python train.py --n_experts=32 --d_expert=192 --norm_place="peri" --rope_fraction=1.0 --qk_norm=false --attn_scale=0.125 --parallel_block=false --beta2=0.99 --lr_head=0.0139 --schedule="wsd" --decay_shape="pow" --dataset="wikipedia_en"
Below are experts of layer 8 (counted from 0) of a mixture-of-experts language model. Rows are named gate (a neuron's input weights, with its number), up (a neuron's input weights, with its number), down (a neuron's output weights, with its number) and show model dimensions 0-255. Each number is 500 + 40 x the weight over its row's rms, rounded and kept within 0 to 999. Numbers have three digits each.
Before each expert's rows: a language model's description of what the expert responds to. This comes from a sample of Wikipedia text that the model never trained on.

# expert 24
Common nouns and word endings that finish a content word, often a compound's first part, such as health, business-man, Labour, music.
gate0:494435512529471493555486528506562462525482446452496456524494495483504417476420489455505443490453548508455416481503531482503451606502433530494511521496485499494505460454477503596577511510432547476522444561506532517552508475534506535474535541458506493515476540466522510448590498495501441378485520506502472495525486546458529573478455504553570495505530449479450502434515539483475543509415490424563472462552487506477431537531549511459525570482448506598505521507512540464411523534522459569538479556475477476455575449420516508587505504509469456428542508521459463527387558433513486450434448501558469487468528478464452508493473508513496545427473510468492534480492465512485488489493513484496500458435530403548499529496510526464485492509459488531443490476489479499580457499493458
up0:527500466455485519520502477489438510577464495495548488522448391482496566493473594554488507541479523528485516467461568484492543574416517489455501398488537538534444532489523472447514457470468515516502513488455491557543488525471521448573468524449507486455505560453458471467470438504552458454504542510472459463451501576536576486440498512545545512541526528430489491479515481536462548499516537487479494522452505547545513502574520490534489436484511426472553489470512499468561472504552450433503559480519529454432406472542545431536477511498557505538552508486504511464551511531493461535540579584437488492542470545531452440483522498476570526500497474502521616481494437509509460449453463525469526458482530463539433589565536524490557483449513566505543449549434470510452489453479506
down0:497545507493517450526455479597505451499440528483460519463519463514438541541490531468550493516467562461530491426488521474466468556464475481444441564488528472482443485477449547463463525527476533476468450496543463530487488496445456452543461455499506450529455501508517481485488502507480537503496537570436544489483522438398520492491516488573513502549476525518459542480458527471480535475484490527489449495551498422532507564579461467477550450496465516514521485541427526464478497506551471542474497502543554537539553492461528518432499417490496489560494492582392509446527459540479495553478434452451475509535529505530447501442491579444398535469471540522488523536506545440530402521430475440481449430451495556473468560524532481539470474435578500548532548531461566428502496573564535
gate1:526486511534523523490516539536519454481516478549425494444497533473476550478579457531437500468524617435502504545467547516518546484526492451437468460540446556560524509504497501478498489522478474514540555479466463492456559496528484543441486509480422432424535491489439472505460535576480540459436520482458447585500500489421522514434528443531525466460495536513570457452477517504454515526461426433522542534523519524439489441453586470511453442444486476548481540570474437527510520546520404483477439466451512476475471488589544494509504399497490517491498476527583522517488539569476461516516571468432541497523535477510457507520485520502574508505484498597563550474492510516548550501485425527487525452579532558525462453495520548553484477538556507502436531502470539488478466487548520
up1:504418452458543524494475496471457518486499493502537526538482520538478550478548448497475482511497539523494462552449535488425486487477478506504470435520469530519541576586470474521501532515480506498525519472442491482523516508514478502391442530463454527423502488524402477463447481500483470480510527510454464574537483470515484562475559498519502436445539538509487456455467526476472495467463475458472418514425541468541519533525472529469416546569477443497488537500500497436539510490484587494481509557481427576504465402511468471486486531461534469560526495494451592418516490588476440571467486496550476529504551490569493503551519493533492506498557499543523485517433458528497456507457570542511563491531429506475553501443611515503592511552422512511478465494558468468460480488599427
down1:460514468419544486536583471544510434502518489495518526541510518544456526448538472473465456438521444531515513470547515569462455448529554491442489434536517448468480561552494455468519504567557475591483482425485505508544443534489444452474548547523480407533411474550459473487516564465522485481504468483461455589544447522527485562485524464509540512450471542516480503518508604474482492521449597523498431527521525441492510510518468412514512478562525455503448496449492494525515549488487501473430528483464501541517465493483567519497514480469509483550493564505524518521505467395437510464451530523527433529461514454596489484496559504453499500534398520486503532481530492508445553456578471459538476490502477421515469551464577504450484519475521529432541509487551447527468468569554503

# expert 8
Verb endings and past-tense verbs like released, used, reinstated, plus single digits and number pieces inside dates, tables and percentages.
gate1:474522511516495491599435542530485520563441464548460455475524524464459584461469551582452459521467494449500507481474534455435514505430438495491462434488498491487472546517436458508479498422535534524471560535530490461533481501457511496475536503431521507550520584489503520577436488477468550496497544524564535500575567492597476497464381444560467489489486464511512459557510426395534454500527506528545425544543475448432528564471503474471553536520506478530520432466501470444501474466419493461508477509462507500469452523478521512386535474454500442518508533541536520501519524542504482463469527550502459499487447563525474513556417504537460494401466515522475528533515542535497489502484482519442515569554501506518445530484512552527543401500492455516497543480451496476482543510489545
up1:526492558508409460532457526482518529569532522469497469445480542491458465533478543595504477509484480499515529486440536476463461496519502519459464553457542530566535527491502473539480428486507597533492562498506490463532489418529565529449525494427506458479438467456453557600443484485508463467507599563477458516554549449579502514472461398573423494482503539503541412427482440475540447578527545544563474552474497465491564537491549549522573513583520487521518516504412454527438514508436510508494431506441467485511477488485502501476580499478517513479469520532531465501478443516491461494454573524533507494478456544553549502519479492517527554362495497523492473498530534518526548481512447522524494532505522516493527517497512498472515463507514451489501527500439539484565533555447553
down1:480514504499392489458501585468516414473482500470478430510514517446544545474551517456534526503492472531501542508538541412531506495523524534491599434503429506490487416517473501447456493529557584488478530516567591532426566505475457471457451523462419457553524504548479538576468483518484524555505478577481467486510470486547480506556525502505503551452471505466494482507476493483492458508539522478537551476511458553527534472474565529489561495500535553507504567516508540520385513497504546506473515439488519517445572487444476522510589501504521567499513444423490490567494473548458486510562535476502583395478568485513462452457538519559479526459472502463435488476517541472464542515504480549535481487534512545518510514472532576554464517507574515542547510439450476500509593513503431
gate2:470512505473495490539459497603431493527491415492476494552491515514495459501543468485546530539507483494536459541497458477458468432489516493467585504555458506356512554503551570489485504581488516518479528507444454430522573491520468494506536463459514520419417507427485520485398472493498503523435469429569579510485562493512434504521516545483497498514490576495445449521458572522481519491506595507523489493514481449523469477452473437528495482526494496558472484448540448456474545437507516431429514554499514470438423541468500472528468554470536545475538462524474472498429449499529517440528530494480590545526447489503530469514476493467514560552511476516531483508557573509464522475536509511487440521496504484568488557487534472499484576452445472480422499557399483442488512474503534
up2:481497462505500501538511490512491478480535460467524470450519512488575543533522538545570519430497559580565513464511462485509419444480511517494458503576396464444475511531449551459478498486551537535570516508520535526503547445404512486465489557532539557482552526515570474530476463454500381508478529484505500498547480492519495599506472524450485429472464528542486493504515536533507541524462475456469519575562457481510551615442592402427511497488489460490525476387432523503435531521505554487490486534484570474501482525493446473450474521461464555533493490519476521467511508529491493536447507524537532594482517485490540519541472489547498552481506535473516482466526531494482447453421532556501538500446557578484498504552498518505513501502418562592482506519486451469460551553491547
down2:563438518511474546486549518395589537544431461517479463520520522619488526492532546534472430483477480472546505529562519534518485524563544465452526546491512454518488480525523495481445555503550496489534488529504566477554467507536439479577506545515558486540456558489435543464634453509496476520559463473483479378462541485449479535570506439480548480546536521569541485468441475465501463551423481507515481578512503494473510475458533503520479463486465501559465495504530518539513437505477490547517577424462468554509505492449444482472487484588534444543564503493457575502505433481466506484499540444518528453432442449553492489483554478524493449536520486476532539505461531513454498485500542437463455545586497478507503415535458504513491484562472458450517521512501492462471467536524480

# expert 4
Head nouns and final noun pieces after the or a, often followed by of, such as Department, president, north, lawy(er).
gate0:535486545566468489524455555484553520558510490448433449572482511513497491523540566512513427436533438497478492499505460476508494536532487465476497531432527479509505474469536522515495500493490506512463480552457561445489505452501505480531571550469530448500443512508524445469472503434473429492495577519501475511530512485559570479515459554481446514484485478500541477516507472399465479470551516505491517548525470453496516494475487453451448509443428472536525392481503456476475576503573420545589464433548512508536537453511408526502539584543529471399488492501428447515484494484521525487506529470397464551503413450511495497534447511472523518425503447502589510484520517522472539515527522561454470464536511508532506496567615559416435500513510474581496500526552501461513520431495460
up0:525509484549576399530550509543481462573522495586489529519565556429525532556564612501434529455514473564527488527439491498527525517512520461456541466518490551459569519501474484507521518477477472577608539496459461514530458496489470478439495515577500583466509495487532503544504482515519599558496502557459612488568460485470496545595520514515495427475456493530523457499473457515514480483481502523582491442564486488532526560471527506477462464509531502535446529489437567468535445501473493483425556453534475518426480593584537480448516470489506453517527558542437489481539506498517552470438567501482483461558514538527557456535535524486530533467538503446508537488583434436511497457504496479516526495461472525485509500515508502489477518427555544517477486486537488456446534518511499
down0:573478508503431565472526449501554503608475491463428489489507497480448418480492502457476502490498491509437535588465469478528542437451543577490474517552475494528433437529557517556544500473526502452477464511495565496503465494453552472499522436488510526563472488555509539498470504544497438540435452486510485512543501550516448458597525532511459556495488512490444481420452508591483467523518475509479487518499484463484487465531481455527486481489518490530524498487522510499449517531439542429502491471579516468420515560519536475565454520462490481595509505513473481500440516550564504516429523501533466467498577437453500446492567424590494519525572469491435529527503477450518527515501532531541552502528468497520531489468472496524453426477578609519530573476565460450455544481410467
gate1:497554505490460504481508465465529405545521482584579527474522613482464540466498544535523477454496486541509515480479486500468461516535564478469486483463490518498478506414478433507473526498514517589428505483395450487445466445559436514468518541490517524463485463487538530429479603532478461486525495487485526500547529510549463479514476488535492479553547490470534536511374529524501446434514491518490485460494446456486568428506550549487463489551511460450457554500538533522452413482545441592572555485568517485533477532489488430484522499477521516481529491411512477476560494506562530450452529477541506496484532477417504431506471491508521528504459511447581457478523560522419451536566491480513501496501531535496481477531522552419516567479507490482517573548559560492512466582515510
up1:454559435497481591477525526440486495495504490526564502514490542519516553448475464497547547461482474542462491439510476472485430496545564452469523538512522568426415519467486500555475507512476611610412544425436461451457471491543453480481531546487517490493470421500533462465507572497480491477569455546462437594557538544508491459469469436510503502605456495531507528501395545511527472535564518531492461521533484471486472472522573524547490498475505477519487529457539516580477427475529512499509510455542496489562508519522493545443569449477489518558508493441466529515544478514504557483492519488518572465523497527500487518561476495505542515493387423469544473537488548570447503538607506443493496509510514554551468479576520488482505515478524470493540544530557535488502503486525493
down1:546462478507456452520476477494514450487489475531442534500474484485500455545490494558511511459465394519488541506514470490547541559445507464530501539445531517477444463475501558544557521507554567519522510496431453537470487498487497461557456478474500560513473440550482538413540480447521550479533394439438472501535425500517484463471460488556498529497482451479493481456504523504531527510517507501573549515485521501530439526558508504577478507515542448552435426464507508524481507493499532419554565447436505434466500453437412477553440521439495449465502521512388547469465416562495459502519534511446548490448514530503504548488425560481461504510454441485514523507535461505504515456567485464565521470541489464419449476542622502464447486579454517528513495472465537474495577509533530